config = dict(
    num_hidden_layers=13,
    experts_per_token=2,
    d_expert=80,
    d_shared_expert=64,
    normalize_top_k=False,
    balance_loss=0.00242,
    num_key_value_heads=1,
    parallel_block=True,
    init_std_qkv=0.0395,
    init_std_o=0.0,
    beta1=0.95,
    weight_decay=0.085,
    schedule='wsd',
    train_tokens=368800000,
    max_steps=5628,
)
Below are experts of layer 4 (counted from 0) of a mixture-of-experts language model. Rows are named router (the router's row for the expert) and show model dimensions 0-127. Each number is 500 + 40 x the weight over its row's rms, rounded and kept within 0 to 999. Numbers have three digits each.
After each expert's rows: a language model's description of what the expert responds to; "gets" lists some tokens that make up at least twice as much of what it gets as of all text. This comes from a sample of Wikipedia text that the model never trained on. Tokens count by the router's weight.

# expert 18
router:556499466541480529496445445476537515527614545444482548486503513496535546554536537407461517451576531491494482503465516548457556518506506458438543524536437516505546473506486494438534534503546452437479484537548474472470458455485464498544566518444461464484498535459463471537554583452486504498520540478501500526573505482515514506547451467494439563461451404550475401462471484466534509525495
It responds to: Single capital letters opening a person's or place name, like M, C, G, J in Jain, Fukuyama, Celia.
gets: " M", " C", " G", " B", " R", " S"

# expert 33
router:554497469541480529496444448474538514530611546445483548484500514495536549558534534408461518450575533492493484505466513547454556516506506455439542525534436518503546475506486496437536536502546449438477482540545475470470457455484465499544564518447459467484500537457464470538557582456485502499519540481501497522572507482519514506544449466494435565461449406548481398460472484469535510526494
It responds to: Middle digits of years in dates and taxonomic authorities such as 1910, 1847, table pipes, and words like family, daughter, friendly.
gets: " |", " to", "8", " on", " of", "0"

# expert 44
router:554496466541479526495448444473538516527609546448486548484503513495534547555530537407462517450579532492494483502468515547456558516504502454440543524534436514503547474503485498435532535500546453441476484538549475465469453454482466499545566518447462468486499535458462469539556586451483500500517539484502497524570507480517511504545449466494438562460449406548481397457473480469532511525499
It responds to: The word to after verbs or nouns, New in New York or Brunswick, and year digits in championship lists.
gets: " to", " T", " New", "0", " P", ";"

# expert 14
router:551491469540480526496448450476538511529612546439484546487500515498535549555533534408459517449576533491493481504467511547454559517506503456437543528534436518501547473506487496436535537500547451438478486539549477471468455451484465503542563519444459466485498534458463471537555583455484503500519539482504500524575508481519513506545450466495439566460449409548481399459471483470533508526498
It responds to: The word the in prose, month names like July or February, name pieces after a capital, and spaces before numbers.
gets: " the", " (", "6", "'s", " in", " July"

# expert 40
router:433448541475522469500494488505458485445547479449495402499542506461499522490509451542444451539467556492508474526458547457433414497576429499498452472411514562524478494448425462516486501514525468504479565539527507468478521511504557494533498519549527489417511530579573490479567490492532548473425516469472478427443490454482513446486510504459441470514537511482572557486526436468463492441491
It responds to: Syllables right after a prefix or word start, such as not-or-ious, sub-or-bital, in-her-ited, rep-ro-ducing.
gets: "or", "er", "ly", "ur", "y", "c"

# expert 36
router:552498468544482528497446446476537512527615545443486547485501516495534545555532537407460515448577532494491484507467512545453556517506504454441542526532439517503545476504485496435534535503547453440476483539547473468471458452485464499544566517444460466485500537458465469537558583452485500500521542481502495524574506480518511509547449465494437563462450406546481399459473484468531510523496
It responds to: Line breaks, the, that, one, his after periods or of, and pound signs or spaces before numbers.
gets: "\n", " that", " the", " The", ")\n", "."

# expert 23
router:554492468540478530496445448475538514528614547442484548488501512495533546558533536407460516449576534497491483505469514546455558518505505458440542524537435519502546476503487495441532538499547450440478484538547478468474456453482466500546565517446461469484499536459463467537555586454485504498517540483503499525573505484516512505542450465494439565462452407549482396461472482467533510526499
It responds to: Conjunctions and prepositions after verbs or nouns (and, of, from, at), plus final digits of years in lists like "201'1'".
gets: " and", "0", " with", ",", " of", " at"

# expert 37
router:463510505488516445526572418515525438527495430499493470514591523421543512462523518454566518497527547550423497465492606484521540429534524477494535480554511438503473523523548559500474549505504465558477568554480516455524509498561487457468539493541483534483482476558523467515484553457539523512548460454552530537541448544453473460529449531488434529444480446531528462469533566546490519436461
It responds to: Section heading equals signs, paragraph-ending periods with line breaks, infobox lines, and sentence-opening The in article structure.
gets: ".\n\n", "==", "=", ".", " is", "==="

# expert 3
router:552496468544482527495443447476536514528614551443486547484502515497533550553533539408462518451580529489493483504466514547457558514506507456437543526534438515504545471505484499434534533501545453437479486538548473469467456455483463497541565516443460467485499536457463472537553583456486504499518540483504499527572508482518512507544449465495437563461450408547481400459471483467534512524494
It responds to: Space, comma and closing-paren tokens after pipes or commas in tables and lists, often just before numbers, e.g. vote counts, "(20'1'4)".
gets: " ", ")\n", " W", ",", " first", " X"

# expert 0
router:555494469542478528496447450475538513529613544443483546485501514496534548554536533407460517449575533496493480503468516549454558519507507456437543526534434518502546472503487496436534537501546449439478483540544475472470457457484465502544564516444461464485500535459462472538557582455485505498518542483500499524572506484518514507546449465496438565461450407550483398460472484468531513527497
It responds to: Pound signs before amounts, spaces and digits in sports or results tables, and the or in before dates and places.
gets: " the", " ", " d", ",", " \"", " E"

# expert 42
router:556493469541481529497443448475541512530609545445484546487503515497534552555533538408459515449575534491493481502467513548453556517507506459439542527535434518502545475505487494440535535502547450436479484541548474472472458453486462501543563519446459466484499536458462467536556582452487506500516542483500495523569506480516517507545453466494439565460450407549484397462471479470535509527494
It responds to: Consonant-cluster word starts like cr, fl, Br, Tr, final year digits in tables, and spaces before numbers; loosely related.
gets: " from", " ", " H", " the", " l", " |"

# expert 10
router:555496467542477528494446451479538513531612546444484548487502515498535549555532537406457517450576532494492481503470512547455556515506507461440542528535437520501543475507486496438537533501547450438479484542548475469471457453482462499544564518444462464484500534459463469536557583455482504503517540477501499522575506482517514503545453466495440567461448404550482397463471482468533509526495
It responds to: Digits inside minor-planet catalog numbers, especially 1 and 6, table divider rows, and commas separating items in lists of names.
gets: "1", ",", " by", "6", "\n", " ("

# expert 8
router:554495468541480530495446444476536514528614547443485545484501514497534547554533535408464516449578532496492480503468516546455557516506506459439542524537437516506545472507481496434531535502546452441479484540547479470470455453482465500545565518443460467487497536459464470538557585453486503500518540480502499524569507479516513507544450464495436563461451405551478397460473484468532513525494
It responds to: Occupation nouns after nationality in born-year lists, like footballer, and digits or spaces in dates and table cells.
gets: " ", "1", "5", " and", "9", " John"

# expert 11
router:554497466541479530496446446473538516528609548444487548488501513497534548553529539406458517450577534489492481506468511544454557517507505457441542528535434516500547474504486495436533534503547451438478484537550476472471457454485462499547565518445459466486501535457461472539556584453484505500518541485500497521570508477516515506544453466494438564464449405549481398462472483470535512527493
It responds to: Leading dashes of list items, pipes and semicolons separating table cells, and spelled counts like "nine"; also reporting verbs such as reported, noted.
gets: "-", " |", ";", " over", " V", " United"

# expert 25
router:554494467541481530498445448475537511530612546443483550487502515496533547553531536407462516450578532492494483505467514548454558515507504457436544525534434516503544473506485498437535535505548451437479484538547476471470458454484462501543565517446460466484500535458463470536555582453484504499520540480502498524573506480517514510548453465495435564463450406550481400459471484470534514527494
It responds to: Pipes separating cells in sports and statistics tables, plus word-initial fragments like comm, def, ra, Fre.
gets: " |", " |\n", " F", ")\n", " all", " M"

# expert 39
router:551499467542481527497447444476537516528609547442485549489500515497535549555527538406462518448576528492495482505469511547455557515506507454440542527533436518503547474508485499436535534503546452438475485537546474469470456455481464499539565519446459467485497535458464472535556583454481502501521542482502496523571508480517513505547448463496437565460449406551479400459473482467535510525493
It responds to: Common nouns such as team, season, film, game, club, and digits or place names within sports, racing and results lists.
gets: "7", "3", "9", " ", "5", " New"

# expert 12
router:553498468542480528495445447478538516529611545442483545484501516498534546554530536406462517446577533494493481504469511547454555515505506459439543529538438521504545472506488495438534534499548448438479484538548477471470456455481462501544564518445461465483499535458464470535555581452484503502517541481501496523572507483519513506545450464496438565460450406550481396460473483466536513526497
It responds to: Leading digits of years and numbers, especially 1 after in or a dash, plus footballer in nationality lists.
gets: "1", "4", "2", "3", "6", "5"

# expert 45
router:557500469542477529497446448474536514530611541445481547487500515495534546556532536410460518448576532494493482504469513549455557515506503455439541524536431518504548475505490498437534535499548450438478483537547477469468456452481463502544566518446462466486499534459465472537558585455484505498520541483500498524570508482518511505544452462498437565460450409550482397459473486469535512526498
It responds to: Commas, periods, pound signs before amounts such as £3m, dashes, and connectives like at, and after list or table items.
gets: ",", ".", "|", " at", " (", "-"

# expert 29
router:556497469542478530498444445475540514530613545445487549487502515500535551555530536407460517450577532492494485500468512544455557515508503456440544527534436516502546473507487496435534535500546451438480484540548475474471455455483462499545566519446461467485499536458461467536556583453485505499518538482502499523570508479517511504543452466495439564464450406549482398458472483468534513528495
It responds to: Pipes and dashes between cells in prize, roster and vocabulary tables, plus words like United, Southern, other, and stems like res.
gets: " |", ":", " –", " United", " South", " res"

# expert 26
router:533513534515503493514492398430509463511449497550552470515528545510496474444551440489498521458547546518445539525432480529607474481481462442480539550499453491540560527510450510450590451554508431550488481488473524551525497460506518475538526472522560462512497459420549580475580549545496553542447470491531522533453513483537519476501471510512484516461489450506569528431447448480480528435510
It responds to: Field names in infobox-style lists before a colon, like Related, Engagements, Authority, Conservation status, Location, Preceded by.
gets: ",", "-", "'s", " or", "The", " Country"

# expert 20
router:554496469543479529497444447475538512530614546442485547488501514497534545553533534407461517450577532494494480506469513549453557515508503458439544526534436517503547473506483495438535535501547450437478483540546474473470458455483464498544565518444463465485499537459464471538556583455484502499518540484501498523572506479516513507547451465495437564463451406549480399460470484470532513527496
It responds to: Last digits of year lists like 2017, spaces in tables, and and, is, are between clauses in prose.
gets: " ", " and", " is", " M", " Ch", " p"

# expert 7
router:552498466544478527496445446474539515527611545445483546487500512496534547552533536406460518448576531492494480504469514547455556517507505456440542524536436518502546472505485494440533534501546451438478484538548476472468458454484465499544566517445461465485498536458462470537555584454486503497519542483502497524574506479516514507548451465494437566460451406549481398458472484468534511526492
It responds to: Digits, mostly 2 and 3, inside numeric table cells and vote percentages, plus capitalized word-starts like Car, Col, Deb.
gets: "2", "3", "7", " N", "6", " and"

# expert 41
router:555496468541480530499444444475537513529609546444482547488499515493534548556531537406461518449576531492495481507469511545452556514506504460440544525532434518505544472505486497437535534502546452435480483541548472472468459454485461497543565521447463464485500537458462472537556582452484503499519541484500499523573506480518515506545452465496435564466450406549481398461471484466534515524495
It responds to: Subject pronoun It or it, articles and prepositions like in, a, spaces before numbers as in Route 152, and name pieces.
gets: " it", " in", " ", " a", " its", " It"

# expert 16
router:486469487453531511430434517544464530583427498555484546469539493449495480468457507565527445522486572530517554439479498455499492456425483502508524477471509467469500479500532437450520492516502637517526586489534494511518461458574590549466508512482486523438444513574444526503467456526557489457475507505536492480479495564465489536499494562465458493527506525549562512512475419495475436483560
It responds to: Middle pieces of place and foreign words and coordinates, such as Mesop-ot-amia, pat-ron, Alvar-o, and degree digits.
gets: "o", "on", "-", "i", "et", "ic"

# expert 22
router:554496467541481529496442444476535514530609549442484548488500514496533548554530535406461518448579532492492480504468512546455556517507503459443542526534436518501546472505485499439535532504547453438480483536550475470470458453484462501545565519443460464485499536457463467537556583453485506499520541482499498522572505481515514507547452465494436566464449408550483400460470482470535512528496
It responds to: Last digits of author years in taxonomy lists, such as 1936 or 1877, score digits, plus the, also, and lowercase h/b word starts.
gets: " the", "0", " also", "|", "6", " b"

# expert 2
router:555497470544478528493443446471540514530614544443482547487505513496535546552533536406459517449575534493490483504469514545455556519505505457442543527536437518501546476504485495440536535501547448437479484540547477472470459456481464499544565518447458466485501533457462470537557582454485504499514542482501499525570506481518514506548450464496437564463451407550480399461472482468533509526492
It responds to: Table digits such as the 0 in years, capital word starts like D, H, I, K, and dollar signs in math text; no clear shared theme.
gets: " D", " in", "0", ".", "%", " H"

# expert 34
router:555495466543478529497444445477539516529610549443485547485502516496533546556530533407462516448580534492493480504467514544453556517505504457440543524532433518501544474505486496437531533502547451442478482538547473469467458454485464499544566516445462468485499538458464471536558582454487505501518540482501496522572507481517516506547450463495436564465449408548480396460471487469532514524496
It responds to: First digits of years and list numbers at line starts, such as 2000 or 21., plus in before dates and prefixes like inter.
gets: " in", "8", " A", "5", " N", " |"

# expert 15
router:553495467543480530494445444479537514528612546444483548486501515495537550553533537406460516448577532493493483505467514548453558515506506455439543527535435517503544471504490497437534535502547451438478484539546475472473455456487465499544564518444460466484498538458462471537557581454489504495520542486501501524572506479517514507545451464495435563461452407549481401462471484470534516526494
It responds to: First pieces of names and final year digits in sports rosters and results tables, e.g. "201'7'", "'Ch'ancel", plus prefixes like pre, non, Super.
gets: " ", "2", " E", " a", " The", " -"

# expert 27
router:553494469542480528497445446476537512528613548441482544486504514495534548554532536407463516448575529496495482504465511547455559517506506458437541527532435516500545474507485496435534536504548450439477484540545476469471455452482464498546564516444460466484500534459463473537556583454486501498518539481502500525572509480518511506544453465493437563462453403548481398456473480467532513525497
It responds to: Dollar signs before amounts, colons after credit labels like "Screenplay by:", and word-initial letters of names and places in tables.
gets: "\n", ":", " of", " t", ".", " D"

# expert 46
router:554497469542478528495447448477538516529609549443483548485502511496536548556531537405462515447578533492492482505465512545454557515507505456439541524538434521502545474506486497438536533503546450439480483538547477472470455454482464499544565518444461466485499533459464469536554584455485503500519539482501497522572508482515512508546453465495438566463448408548480396460473485466532510527495
It responds to: Last digit of years in tables and taxonomy lists, like 1912 or 1911, plus common function words such as are, other, in.
gets: "8", " in", "0", " are", "1", " other"